python train.py --experts_per_token=1 --d_shared_expert=0 --router_score="sigmoid" --normalize_top_k=false --balance_loss=0.0113 --scale_expert_input=true --beta2=0.95 --batch_tokens=[32768, 65536, 98304] --dataset="wikipedia_en"
Below are experts of layer 7 (counted from 0) of a mixture-of-experts language model. Rows are named router (the router's row for the expert), down (a neuron's output weights, with its number) and show model dimensions 0-191. Each number is 500 + 40 x the weight over its row's rms, rounded and kept within 0 to 999. Numbers have three digits each.
After each expert's rows: "raises" lists some tokens whose logits its average output raises strongly, later layers aside. This comes from a sample of Wikipedia text that the model never trained on.

# expert 0
router:462389452525497475505478518490482508452479519504500495498470488472463526479502541487488431507485481553496499441487486571487491450428578413551528413523406518463548491488481633510497476517485512497521539514520507502493508600529458582466464527572485472509548498447501484552499467473498489515482491421489573477497474615536388477461530539509445487466519430526507507489489568506492478494495415531460465587518483543504496468441533486464602502482529511519501520510500554509512472534476468539523537532474531483500525489552514505494558537487570491483569510518573439456466522519506587515
down31:471460508499452456556542537452535514463540558500458508527482483543468505489459556491486472435549512460496470474498558435485435458519519469443563519513522535515556485444500473542515492503432446494487460458477447522474427465511563542530605501528524512504496469565489471502452487432495481479502454463504491521561521533591484461543527454503500469503442495503392512559541439555460421460557444476535448434502552510480509504510433520497480509468464399510499432445530499461535504472549537470570398455500491493530447493488444439520456478547515494438529557523531520491393476501475478519
down32:477483499555459475540499556462438466543506538430529517536510460515551464525538507477508446491507537498453542571451564438529511490433497464504474581481418467551519496520543497556544426493534508556523496496507512440489553534405584467489500466533485528477530531473521561526488539503503509546422482532575440513476455501501436503462485410496539521487484459516468484485513487482528430460523491447387483482478485469413530467522493518516480478546475534556480545492510471572485570500437513524499472477563478576457513455501571513411448428534491469431478451462455468471455435552523489512
down33:545514569418438557547471535449534511425439523506460474482487518469550439467516458540485483447454495520507472524493486488445524495559539525545539550459463476534498509547466517508457534532498487548461562508447484582535535461539478485495490494471428474547522607465594430452549513457491489474548519481443510492621509459520523494420553530523472501439551538514498491476475439504488413418499461526438551503475484455458492481524561476537460534468481481490506439574489504435550533524525488469532520506540530529478485504495495571453517473418487486484487522566534418497496560486576517477
down34:502493539451475508504536566466486472488506473485394463559476548511444437494496503510454529528456436517491558475537566488528492503497495477514407508452498534566497529621441535517438546485485523512622484423499481501535429546473444500522479480615540479455473492432522493482537429413519498539530580457513449534465584536476428559508507448540513482486512522533534516461578462510523478504503434431463477473522448526515522453492479478550478513469463517515515526564503504573528502476482517494447456462551514431518478547482529478427524492498468502512501505502472432496434524524511454489
down35:540497519522493453504471451473588513429502497474411442494526503513389432485529509553545484563445428412481566491526542518445548496506514510510454484478471433473503574585542559507474455581424574530537527554527442473488503537510513547494492503536511449427510509525448526490534428514473510439411469522456523563436552497494496485503487480515440512494527492471502410477540531491445552486490492488486546429414501475507527521567521490441519521497452496471462408479496453535478458527483532564494489531408497516482459507535511514512541512460492473477511448541499511453484539482542541521
down36:466449469475480506453478448481453453503447501521568515470514542491490538475585574474448504464529500498520471534510519470511481450489586394507582452485492534528521504558507543445517479514469495469531524468446455487483548497512468561489507507522490531493428510528512466511532486523514530534524491529509534477521508604500407546523609485560543466505535448545533494597590545511509497472515428549471484469495488500495508488474513405516542455533464467499486519481525464531441522520550472576489538446425535604497548574467517432550503496482512489576481536489481431502524425547499501577
down37:451608595524481524551515397512494519500499520437492556528464479498492490506451557517482562476490420507483467462454526561416503483501477484543474486475473562456570396490551536483486498485513522460510451532476433523556484598597530523506497438487425498482518501545463505477517408512501474515490507469459472546463516517468503558388498492458473515486545486549491543538516458529476573460534494532493462463582456494490492540610555522551497475429523503530500552511493534513518496559461511542477446494502514449490525479479503442464535525517510576524487488518528498487456432472547557489
down38:457503461473481541497561531535471543462515528510515513502511499494530493482494393504449461452497512480488591454536448449478458498529415451544486548477549516463491523453509421449435506520510456454465495606458523542517523516477455544502480457438480505503425547522512481506530493455422546495522539500532456537286537503476494502528455501560495534488467483443526497535455473514474506526511535551545497543458488520514459480518558534509553440506428487531486513450506549526487429455482514473551484494445414469505488508579529435434442519499481506494544478452516515463495500470488546499
down39:503560489514493507455523485498540557510529550507460502488490495512492517558465470444439486385497573551494553494479505505456487454466432416467447439452583486552506436464457445532489487474511496528520547507539514502534536489504475481476417451474434534455528434483565462507521456524529523444486473509434503558422482563497466474520547444589537435439504508495506464538504434556429479514470497573544549503440556445525501528513489461543458539462464539504519548458539411494475484525481478477477439577533525478484528518479508533495425571413473553536500487512546544510455499523468532519
down40:531447527529539455469550491503547519452438450523496462471497444485495460468548487487540513465503517487470457525563522574495456550529446500565502518497533501465450537534575536523460534524515486479538456447473443492510504544479495486397563537509528460475525509511551403517492465485434553460495458453501514432420573510528431502524496449468493505530502436463485506465466545502506494456506452498456467528519434552488461553438506436543484546473489598539483520428521544486509498415499525518483490483362489491476498518513416520439456470494526461575576500474446542453468552428493479519
down41:429519498391445474542497462489445544463461449555499521505460455505525461501469531528504474500521466528484501458536530459422465439492548510496439466511483475520517433494420486530530547485520534528497485506499467575515504473505523519490518398473521501573470503514524488482418544489495532511485509457499524485483531500563500411465457457507533460497558559469514499500463514554496535567512523545482514482563493575556454515447500473519540526519526428461444505622444526451543532600542569498483501521441422462465527532533433450530507549476526422526414495425546499487481517541471489568
down42:484513462469543491523444508460479521483422510540524503477530477563487506482510391496534480459515440449502453540446508518477512504509449495511469476462425528576484513565470512490519544484568486451497512471482500500546499502488512552502450490511510517481563515493503481577525471530531456544480585479521443534478527524507481463530517440587557482612499493461498447477532452474458555476495458470493499534526564504485463528468536504501572484466442622410554499473575467549539535549496467428487459551499470453483570452477523501539481430527545407541441518469505487506588509539469421558
down43:479481565504493483523461491487529519509502495516465424534500429515477483442496584464468492506481525552450521475542448554516496517514466470473422492522501527438544494546506392460497489494448505455517460406524543495448482531537544520512506490472509454448451506528448471486471456564540477491447504495494518459490489454507480499454528520465554504462507461488429545424474541488506486551524473450474526485610531423548491536488426418529495499473572551564515561524389478519543518539509487558457474516450361447491426489515523448544486473464508525499446588472516486522482470452441491478
raises: ",", ".", " ", " and", " in", ":"

# expert 3
router:523421500580512469525484487453506505492533484518461494547456515541580529516461527525494526470493492488558530449451445539468538466517585483492529555483510466448562547513492523486501533500494466525504490547523521503503523585531500500478444483534486508466484474468432479454442482525472460522499488482443528497575459543564533519484488557507439447469489456572487466451419430474550436590402478565427476535608550562513507484465493545511548518523498510503501498482516622410457513488433519501494476556514503498458429514526554530487503477466492479483519527464429481528492526415493588539
down6:548542529505457610456553511555470604528522551480533536471504457494510532416495478458484492467536485425474516478403517474547398575546534472586508549569495504551495484527507502517472500508431504512468538464501552564441503581452447483491501491498485574445527493510456510537476470445511550545481600450458518513528528494499477511471519501536504523494417528512480480488503537504515598481540476481460449513476489503441494508416526524457546492522454521491568458493490522532462441475465441577516497448472506530484506621478472503487535422505499520539546528501498527479514527444540484525
down7:492584556524487544471467439458495526439521503462488431491489497533518469506538431505530525511542569537516459528491438499472447485513522514489518535525547495458466439480466499487477460526482504482533482498513532478444562493526466454504493488551497514446425507458448483472460510443485485570520467557488466490373517583533581480539507547508550503464428444511481503527415525498448553399540500473486544480487480468558475564526550469507463486460475467514443406516540546544494501581519469549572482566564388454484515458466493509512460449537488592512466514451505490507482548539486490556
down8:472467459458463377471453496500459509513551589481563479463598454542507522489486544517513499471493460438508503509468528436532497533503571498496498515509484522504516534436461495535493450542510433480539525502580525487534530442447491517471477520593462567494524463525475520448442513552442481454511551470549502461501502478517527469540532477496460428547475484512538552520570508520540560475516550499479490501496596479531429472509506472509463510575590476468509490507457474393494499489484539518432490413558424496554503487485561513427445455494504505520558497497408474495478504454487586468
down9:518547429528579481502561482537540492463448459442485488437503485492458515523521508520506565448510483478478484459535508534543524467425493506518489529551535526487554500531489508507500479540454546498523482459484491496512567465515473464522526623525521569554508469530485563457471434464450456491506472400445479437495491390518503539500507548551558456560472495538528469547501521493447436551533477404530491506517479514519479534587499501443487501457540500507549516514529567491520516608513505511492537547606438503459484492418497554529518465507526475501526459540503489543567476516546380504
down10:470467470553508510581477499498504544498426487482457523601505404528524526467545516417567497496516555478592505533481566577540443524544473474505538506518446520532488558502491491535502538563446518446524495480384479487442528493540512483449498445509575481477595484502488500491433520491408452419515456488529476539533453546491448453491519548426463523542490498551502509503448482517538531514525478489495514437485469560535507500524534507498459578577534554457545454506453431483447538506487508533506433522464514496521492495477440489480477501472463506521499518471555544542434510441501456407
down11:499391457495489534512556548510570475538470484425452481454525414498552487516484534496489463468441482440473559439495445449525527528545499486461438469505473465531484507505487504517501452437498484525520520527444537417488508532542475525511515469589465395473505445539519529401490437523487450558494487543444507536521476508511460460483537483560450444468525566572476540421559481511497542475475483501567538482493508540543475531460493513447540482516534594546506525497573485499476430525462503455491476496495543525484580518516511492555582450551519464523470579495463450487520461569480554484
down12:476489497443479529457530523522455517516529554553521546518517493487469521488468531508472525576445544492488499531466475471462577497504520535502477445519405533524523562501534559547549588458539435497556537499463484492526579482420555513467545549550483563497438461502474578476518535463566514490463457490491494435468460560477477510469466466498524527456459521513518486481457503401454476504458500512518512508475521451490498533407495594534492567499510499468483386471387524481494440565531525551515524590497515518498456524475498517503467446577486529474532494622474444511534532532496502524
down13:483525527461480597475531505540481481544524537498500519529512498528471511539509389510429527509548437442488465532486550512524474485544572532427557513550496549486478477523518501473497516535510450553523429464575474474438499440557570541556479525529469487529497497524439461496481503510527432505497564514435556577570480491492625473454478462559457561559540468450491467486524510495546533490444486499547534483552562549494569486543501518552559541493502481507510516451589554535469437498550502529492506514482521467479505453468465474476583470554436530548458498508569513463534493538494420464
down14:520465521523443449570415437510572475498583523427456512548534484537474470511565556477492499563509507453484514470517484474457536544505499501523497479531455528502509442474472550479424506544467483546547574524583525531512524524513499493483466522545531448486549469462490551475435500470567439494561408494535463466538519530459498459500495449523546491488529533510466533533470408526515539493495522457512557505516444446483447442544468502490470413493468530413514541493501494521465461534458466578430538504475554533514531452520575510513426465406509521540468505474553518455568508600496512548
down15:473471486521487488532521440462560512446516467469472537489496463472487462596420460467526416559467482476469454503493487501470469483503491513540486529474489476514442518452500516433535439530462566542586453394488463515488449423567520477489529540528495481415549530475566555581470497450510562488473541498425522439528490453528442438496466535550528504581558534441465472513533559438564487550511478484480529562483522523497468465463436519493521486557488494456423501464548469599505459554549499495527462492545508473525469452514510502439486444468493439540556510514483483498452520443483533465
down16:498520457498508530479486451428525581481459511496453522488468529485558527411474504522479445462499535494582470538505466504491446525458499564535491477467524524481575470558482548506485517419496551568507510473468495527456543505543518461482518584529503403518527456499555516516479544489421462536547483386509432499464497427529510480403485506483520548420476435492474475458474485541518485511503504522426411580487517506542455483487537547533557495496542446453511565495615501523423540466478456488479528542462497457460486479536457464424525495530556486455493506521548506512474480526562451523
down17:526410549491523520484464478559487434485457479494454556497505493492502450488548407551544459495492572470454482492538489519478492500504473506478468545513526462476504527522545501489534569490535515520509425477468419575564445478516456569457511542560495513419522470500591483517543485490493549524560493558496518512421470492523478490493530460598548470501538507504484396505500507580473501490469446519446526562445468502536547430466543569439547516497523520493522489407572504496534463547493505485447563527534492499478570436426487462511423478539455418527479492491553459555490469496459471493
down18:602529478511447516491537505492523523568494546523523447540423516438443581526568538506468493512518583527487460489544464446468517496458499517499440594577536492462480572445539503557478554504537521461513484479524517482469513532463549501471512491481491456528519449474464495453518499393456504464557510496554489500492551457507541506479541484559475556406443471498449449533458456487512499503568516503456426413525488536496471510513481441520472483502508462509501466486527428508589540412529590562607520524534481517504532477450453470501463452449509507506521515522541471490463468502561508559
raises: " ", "s", "-", ",", ".", " |"

# expert 5
router:530484442462513496526480569502493515485437483534400446480504444451489420517516575477461437494520468526498513427505511488481446497522524437491544535457529507481562493497438512408503551463474506477507470511475467395492536541502522536481514482574433528459629518515513490534498460462473455499506454460520480497482505473518477468490496486553508474491498479500456472519505453494557506479480440542460513531601365498483455489485421498525558510491519508523419521530531461483473511473467563499486516475478492453530509571506479471470437492433462494524551462557512418515445527417603448515
down9:498467467547458531428441549589501490551433438520601514484467451485420560445441489453519536478563471421517476539480528451488453510481436513506527498480550462485412472452529502482532493483503464456552551405539480529529460508471484477496480513493495472492494579482486494468464477532524501495398527491526510534573478512504513458542462461539471452483554451492551507481506528542500502521541556482487554532508529493542552531580514441564503547484447555562454500517488508436525485497542583583532513531499462543544501436461552431532517491521534518504538530591425468487444491459512480474
down10:492515614466441528435489545553529469533476478478509457541486527492574493514459519493508534495488526488506544526501514483515526501503497506417520572486503485518588459511601448525523447579498479432530460510457503577569515496500453546486459507547518534448507493552464538529545495497465533504494494483473497491462514520497562513482531535482509511466447540440462483454518384480421440469512534480478514596450521517515549475481482500462486442595509482423493443516504449428451478490459515456538447529559457539510450573466524475507452440443503528549530608490512595536536525500515480477
down11:508510534583523498503475505464465422473538469532518476474507539505527516499495571465488460450444521458421541503530511441447521560474505462484481410546457510487548546454477575540418491501470452525505556559442509570480495563444536491437548540528487455525485456515460542486536504513518449518482506538459500523523547524478423594467494560499452512536563535556474514505495509593517492502559510414496489512464523502565509490404476494541469545429503424561491521440486465463544439445525503560548458478502508534480509446496457541543574532457497474426495507539518466522439544469435527485
down12:536474484454511509462549488367464410445551504583472500494517487451509487522516478523469485492592505444539559485540501501483525532524519502428520508412433438495478493407491479526467476486504459484452566498480495540513428554520509438472553485505534431480543552521544528555514497473478498561544493454519441502416519465496593509484499446447479452489461497548529562571508481475533520423473493508504498538549398505493438496511442532541435467513537475520538501574508495491500399451536482562516500497442498492479536461445521486442532517509493455516537496526487520524511527545586460484
down13:478521503543511522445531531497446419524467537453474464470436495518474488397549581433516650514527485516566516502516477509475506497477534540480514553526533527463503498498500431527550484523512522469560486471491534506502491578507510554497531518470513512504467504505588487435466520505572466415510485517484533445616527489554512512526518462497532494528519438511563480462552508510497501503546476529518429515527555454531551414390447540529471500501496509460535510479516559452514454487484434485530409430488510467452484477559471520469492552494486549499465484483592452472417549528481488491
down14:495550480451535498444486560492493479490533502481523589488510470475563517469557527469490519422449490444495540527498529499483508518507495483452566510485523565509515535504529446510550494430466519455523472436570493483482572503555544509483530597490517559536472397529518501561483446474557544480565482516411546472470507462506520510446507497495556444464520507549498520520460548500479544545496494509537488409560439565487443514499566553433425597516478512498438472462478554520492510569475563488521412541483494504482453524475458493517471544455534435489539477548532502441432516466519512595
down15:450493487471519462548472499521543484553518521482513438588520451513529530465555474530461378481544496562464544560448472458493508492472534491412495478479459522507487546484538449470541475501487487502506499500610509473559468551535515485434476452506455396478589501566544513468557525496502484537469531506598472478561467463470445538573519488488523531531543495512541551609494443520473531575498492520481484473511447547561467518550489485495564487449569499557425493393511523495543505540515507458492512472537545474476490449495473430555464539528508510541452471537522513526537471441500511504
down16:533558527542438504461491491578546518452492525578550514489426521503516501475446490479475523434457546500513437503530451483505451507445413446495442523507465600509505536473496481525475482553474471482526563504540533531594509534482597529523498448428508455470476545552457550455530539509487492512492494524516497562479517490484528496493537476575598552467497487505500557516480515483423495522567495406455441505511496509504502550501420476544403501491510528413459464468456543507457466486506509464473499437391466520558458525527575486506530505519522513584455488483512493477495433503559541486
down17:546527503477480507544477605501510557511530570496472543512553497530495541477476514512425641490432530552465471452489507556475464560518478479522511445468449494477419530490544479465525495508609449497474510534505478535474499515490458510557476508505481529557433488523513545520505451498520571546521497504548545518547531557499410501485518438489487538516493503544509531510500531505529481537473435510574480521502454500475553483486459444402568515622552495509479567491517576454545507452531476515478462494462444578483553522554511493560509480537545539464454532518461445484481548461547442466
down18:545482545498487506516546573522502516529503533517452498565494528428436479537543256487506522496493541480466498438530520513549522474575468576471503528461460452506477534476506511473476521421487515483528507540474477536514467526526508449545472466555466515471569517531465464525504520501521483538543455483503540479374535471486538471534464521545563506475449482511486451442508513454529517566505580520565523538530423580499526504521541461439540567503471493546501501531571518538456507522514501490523473507497483438520528573471545492532527486504506502521540495576521511528451499501516469530
down19:532507462574507526441528474493477476516474494498497470477571433505501504496433543513425497530521431537440527507467490468490491532497535501473560433498480500536527536539549457513517472479514518554474510491475488515518525563463487465479483470472537536510507480460584462551497586463405517474442525472465534518575499537479565490549596454511531490476505506406490523512491513488493479458470556515523466596512404542484521527515496419499573467536441492571413491416507507474481502443528491471518509546504488399493575420489507456491476514481468483501412495437577540506494491448488606491
down20:442514496505458486511491546498477530477470505467447433551532436519523603605478549464535452451526467525525454528555516469540469483492576472522583481498499503388510510551475525489468535450516485505526479543504575549432512484475492520510555470504455517571442566473469477499524494603472459501516589437516482427553475581451546532535558474506548574536553474480441458433455516531534468492525500494500448527510458538512508544511500488510560485502529414522509487509419544482517451530479482442572507517471499525466460478498488545442408504460515515486524485515518530542486464458459498565
down21:529509501469425490510455478510477502471452530454506512528448446423487468533496551588528562475541491539475469527490510530501556534526526494484562462465436498464502469476494534563476541468406468483499456506465508450503533507475530531479458511500588435476459495566518479469498501511523492547471447561507522482603558483499481547488516551520458509509426564476545504493407521520545522435444490524493439565528494495521499567490512486447496487468470522563471447519619435474491548463525526534574503449547552545521603598530488454573431498538509566518509456498514489498518503500501529578
raises: "-", "\n", " ", "In", "The", "|"

# expert 2
router:463526476489526473530586528503505514454444515492502464493519468484437467486495623524494496509561488525463488527485499494532476461432541533514467483495432474491461498480476462498492484505519480426537497526524478528551468502491451449504496490512524493491524491486489563403516438475488508516451506550502491486615553531515509466528600504509385513507561510527533487487464595505480487522451494456447532651501462485538431478464531431436519459512540554500479458502474466461549537530546461432547472497507470500508489596520475517521472516464558532464544517468520475515447526547644516476
down31:523591479553525480516501561521442511481498530512421488458489508486547565513490453553495539538614593450451492501449482503515484555538579529516535503439518502491525490447497540530465608510502487529518442508492526487484546479515526425532527472490560496492456519457514517507503451509478532460433472569528441400494516530441502422444485524479556458465557492473480475492492473449467466525538566468465434492536467541475513521487540474484491507456505469560562525432522491525503604621528526517433502495499463518532523456512486442474500519569444484457520512565428436508536507492526484536
down32:533467460531545493476539506435502484526429471455510459428455527481513557523484428563515496506518495430505426476515544458525449506627513463519471601498477503482469487458538474522480568410541573482528479460505516496471484463483435509496556486509521577549458507464422492518534505502444534496464456487499508513473490414510496436557497519496427494545556464551532496461496513453474568533535474476582487474463491556531496499497496589503456467429540517502534455484571521515512487488502521453486480568531542401500491421493548522554507465438501456477540510547481409500458544499535479446
down33:539503511544516466543540504534466492483467506506437514505481473489558519470499482554471452480471500478487551515517550527498485610540460475497481552571506450540534510482458496458517479487526498509504503485386583474498523490500504467566482511549477523464540549542541511492479468478463536456514479451503480561494504615467480463470553546554454532502474488471437551495410490498553456494435584533504463473505585537466568471481528478439508466482438501499546458470591460454497483520504570613571427506514517478456515536498506536417569395434528590484487492499551503499504473508494480490
down34:458460462478491533531536446475517468502508487439508532465537471521515455559466514455451530558502465462498550536488546502548558546470441462529481573557485520483528472543486414537465476534523524532481494490464474619452560429495505398446544488459593544490566531519525534513438561451480496488504480433507512491533489490479565479493577585536588449494517508515492476526527471460506559504530537460465528451480486471465552514573556524479453490492524457522519560544519479552478465513513514532501535452558508485521487527472567461472467427567538494548495546497575517480491522536408582453
down35:444545472489455567543476512459520455512498510519461454499471485473478465475509571521487491541453512565499500471525495547501558438503463500546482507427564593535470458440564486476521501522509418524493449487523522524535499474420465468542478508449504512468435514459487534464499465470552515490512500432588487524517452436486514474432418515425470544529446483439447537527493495461547427521537567500489500442481604498547502517465480517522457490574441508544503502492441497490499530547530484488456516482530382504584486515548463532493540511471483525469452447483475447470383507481455544425
down36:465554529523513506438464508499518424542528489498547492542493543500467567486522510475460562547479510522551534503494482448545511498533484435437450516486458569453502447502385601578523447531519509514444500459494536514577465530461501512499485441534512463530413555533537514552489405484445424464571565512335426545531572488529475501539461465483403474488490528520484488513489503456449544487518556506490447485540469488515511567485551519504487509559514523562523509458476501493535516469464539526493501464470549501443457517493493493498521507553448526496474581527538482459504483512514492529
down37:434527487472527506520471577530480479495526509511472552500480429488488492508452453489534601424468490516475551488510572538512487507483443449511526555543568541541595477514520478531476495480522541517545528533470528536497542484407487576471472537394379466460410496524506546495494510521499503489500507526490493581538470533521512531453441513411500484509518565516506535415472562538460515534519473520450478494473457508513502523511498442403556507523601563588516540470551424463527448494438527518538516541502494495512523499523460525528463565456486500478574508507482565495521494546529522498
down38:495473524533479464501545474502520469467494514504498470504434426506552524453550431514613485567425491491544499496511487506514515525545437452479436486481454536512449402502482507521549529495446498470503503466452498487532470465499560469545465493479570563469469463503563507556447487524450471540463505488444437466543469554513441480540565480390501498471528502473492466510498562493494538532441515471504519505434480490446555485476523468461517478516457480497507546499473491554548516535398473532519552596493537467515470517488532412470537513538449467458463419557532486500522543467377454417
down39:440517481519523478562529575469455499469460465546453455442499514456472545513425439571500463503506491478444463577479486518537489468507447502541460524499532491436437423463448479473491505486498448489479535502505494406531528491524463412468512462469480475498485524569530555488544489533525535452501496539498572454494495515502557476565511470498577499471521474523522502466515506542540468515515533464473481479482502481441482526454487483473514419489473506535574515514567461478510544462534402428483476494520485571513589551519536518545490538496475620519526559551441488557519582436468379473
down40:491557528492546511523499499531490485450492510453443460467514528544563484521448584524593495533510486461467471474502532500542461455581488536491529459482469559492552496491481519507500535453509463526448485475560534461455486526542577505510495418519470474439573464475457500520410529470453505496521454517524538511495456518512472493543476519542533445458435476463528431511510459508448475524569423483464516457543502427376508511534522521454509548472458455408503548547482481486481590486524540510436493434471513559536505449544538457532566545521493490449544535425429496551432460475474569492
down41:451519533459452498531454541505476499501521493489492525537503427518525572475499479493429536559437502529550580529495505476480500516517467567469501512435563473523563459491506472545497580496496495596465530522471549523531487539565494445447446529467535506476485484456535533542564465484499516545461504507463539496542518502497505492535499512531487396514492465465527519552482418544533435551518444596589489458447443554505404506563517435513478479513496564504517540454516508535525540517417516521483528448594466520479431448490559455463449460520454485502537534495541469540443557547428528462
down42:443547554501478521570550564474513483572533581574558457458490470518503537556521474598526470492499528459484594505535499513568397458512508450515467549613521551535525497497470505518469507532419542486531501518499528442515476586509536479509440480487513554519493531477476480509489473514492454516538526535457433462503479418465498540491536478545553456509463559551497493462498487576556461511514525447514518488465494487474536610526472545526528502492428548462501565547585449497526482542548562550461493435521487530538515503557497505477525488513528553466511498563442469501480483538431455482
down43:528469436534502462450511519586514521454509523515455518521556469504557509533532517487514457557432546511538548500511466478504549470518474469521469515553573541528502541502490457486471531515580494518561514463516545465492476588485406552515476440570512486556574437437541475501505478527464521463487448573492525495486537511588483523487493491491550484517512507480452471550474473482535451485510522498473421628516426485488417445470560587429498503497496429504509477525420458524494494541533443486464501461532589532519437511558556446511496469436456474495464526514458519537499491576466452490
raises: " ", ",", " |", " (", "\n", ";"

# expert 4
router:544496479502478440521500495468446475505460507461448547510513465561433496490491503564499429484536411470500498513510448532502501475456505549462514553482528511384556446475470553523525563506443561480543492519466503498536516574513427599522485506619532509471588468532489490490448456538486515498493472492543520434503518565563411485489487511559534490483554459558472503553461467483584502544398461500464498515536404518481512416505518455426513478442515480525522475477491554483508521516460457553450539558499466490513445529482491531478454476500562489503507565481557434490486528470507517540
down31:575541471431511477508511502479502516596481509467533511486526466482467497571497466540451473529489534491534478563455523514555474575473459525520542462491536554488536526485572494353510414505485454518475526480527520514538499455482476501485467542506521474488456564507535528439538481556540515456520428470546495525500404454537522460536431468454509464434499555472509448566480553509484531475510531511463428442503419484518557490515481586473508432517490431567467541483474579506448478546576495543484561499458468446487450489517524451501497481470489535509500509464455516426448548459568542480
down32:452521509525466555477418483482461517564458500556588552484496543445450544542412494457528511501505515553554444459425513514514486582515485550433518516523499515516462510498484496544548453494493534465480454460447517475506538490494386500449486547476476579481420496501466538510531491481466474504509466494448533503474511485512501437444493443452461489515475508554489477507456531466510504426545506462396451571488468535543534445505531495463470443528451557463447542526370534493435466489489487498497598464535469476525504491497462444523498590491532512558524437453477547547463463531477527494
down33:529441494584470518493525528430516480477585499508436516562461532504540521487495605481559496481544555559489489537516454426494440507493520575517494443505432501473476489476578538529460521515539431522400484522441468517509544481419470493560496476497485503519463447531415512555558516490453512539529496463469479523554430533529513532469471542469446520503535475565523504457529557524520504459496478536518481560581500444436524512423516466509498484506571504467459537557407553437499480490435457523529484493525526481457454523443444565534499526432503517451531518504457492528471484512491406502
down34:540566488520423533503495543482541495580505521550470501512536435507448513456531432419395472486496521516470532499528459570550505474464607490539559502469476483527541520527509544434488532559537518531578496464498508485476498546515554526452447458460603504504499578462493516456492556598435479569551470510526474426431482447559486445508491512418492516464508422555511514530511571496459477496508443528589540504511477504531438533511540486491481507560499488443533516514504496519549454472514491522527492522459491416515522430524449502478531514455491437526465510564475496522509504457558469485
down35:545517493463485445500490517518487513538476531448535529513487515603490445495488622444531486487465504525458471526415506453504498422512508509498595444567446489508515498572541483512516505567531431552527561466481455520459500498440557496479525538486517503516526508407468488535536455482515520537532504488407496548471497388453505482521540472467582503482465451474481456517476548442469530492551532464533468472548510495562522496458426505528511421546494496487480534485456483518502526449599454511520528506527596478520500456534504488595586502522452458521564509448535493490428478535515477482
down36:546579545579497483501398496433446430509447516524489460506505501484466493484501561547590460501514540516531455441394467499475467538460525524535499560503551489518483408517524480461495508530523454486517468516457480510452532519479542489522515500483492536576559545525479451526510504456423529521477549483498506522504475480530614508498440470519465501445560452469534517547508439526542497460477528556482443483479515539439428500478541507489506548587448567377449565495495501467466505488476456472480503506536516520458470468563502532424447513571446498487463506457504471485408530487489466465
down37:528495550477540460517526526473475518538491509517471525526422525538499485537475595440461576551553440581461435477519463498517480426452525504508506453526603554436545553467501508530544524521499471509501492484516641479535558514469551488505499508543481560493504531446548492410547526450490498535486417530509526483538476517459501545448553525457449497498543513544516470505483474550493473524525564502456504500457510509546498533540457635494503525509474506502511463478538472511436511442543543498582491532480510497478529522484551564520551526578505621449501450490438467509528480532485455506
down38:460530519553580515487524450513486458503553451427485535503516454499506439496482463430531537469430470515473440450513491445518472554501458592490501474523516536472536529497494457512571486435528568504480613488476504418497529477519480543520467465442513446478506407498494492481479480516585494583485476520466556556441499510470423515533516557480529518473487440510460584510486494479460501537513408525468512536530508484439487430482572494406493529468492439406513522490495573554514520538545474498517466518485515419448516531506469491523480460567536432494437522497453499435485541450492495511
down39:484530463476524498503547533517527546455436524467523508441489510540469475493528580492447470559543453520498484483506419467467536541512566454592486616477471502554421501486516553540532461490506412549512440496494527543465518488526446453455511577539482517440456513425551524518505580544522551533557511462455519435452458432520564524484553520454499452441537487463481544402475440516517492484543485560477444558478489555479529523547532450461486465443541527507465497484496498514497474526509485513536544527465557533454489460509482517451477530453453503561553585523471452525481556485509426506
down40:476465440550445519497501531513547469452512545507438562548570494482466506486457455443490497518426517550525449534535427475493469535494491506537551531487487502500536496490466501514544537477571440585413508527545487454513474527513497489455557390497443470542576506481502504509527493527518520513463519447469506532569477468454522494508526475565469516485495478520560546618500500518484492521494515581565531495498493492479380518515428478486450503458504503467514503478525508529500540521435543473528512436522522518508435422511472473466545477507444530513526584467360606473493468478560508524
down41:562535553468484481514450500523536541518536459479503462520520466475425462504422493530578463543476467539480538579418529532452488467483531451493490488484559469508509436532591548433485521488503468502551559563530544467536522502480508554465467523489516529496430550455532490466517508539471466402559492469493508571448418454539442490564561524478488473508505446557463494498491463511414518561515453546540496458459498551530453547520533413477493465507490565498532488513451574491496488471484559392497511509453528453480535595455464467530527482553466489468554563446519471534524482534503514530
down42:542457454572561521477516475559485509490510513479509433390475510465512455576552406451539520503485485517474487486532455460558468501441392555516570563532516498549463514505386516572511492511439506546438438463512479518482498480554612482502450523495503449495503479494480466546496568380493493481418483508537543543477541486485490504484447537552537474526495522558512492529468513476541488542516533484392467468520509528479431483487486534474538446477493543555544523478481510533511563468446481513495493430543534524519510483553545476496512526525519513484467478449528433518540467536419516513
down43:510464504447513557486472531469526542477462523500495495465509464501384492443471510523519427526437578406476508505506499487502523489532486573519503483557482500476441500498440410575457516498542570545532579476487515563506492493493541424505497521475500440539477493546519517472493554467444442524513503504517509442547477427607484549485472558456423458502457477452591606544463518469509460504489485529583457466526485509494532476497475538470526512466499524559427540500417534444523567491468553492487523416534486533461470474509503462494531466596508524521484543453501476523519465491564518484
raises: " the", " ", " a", " an"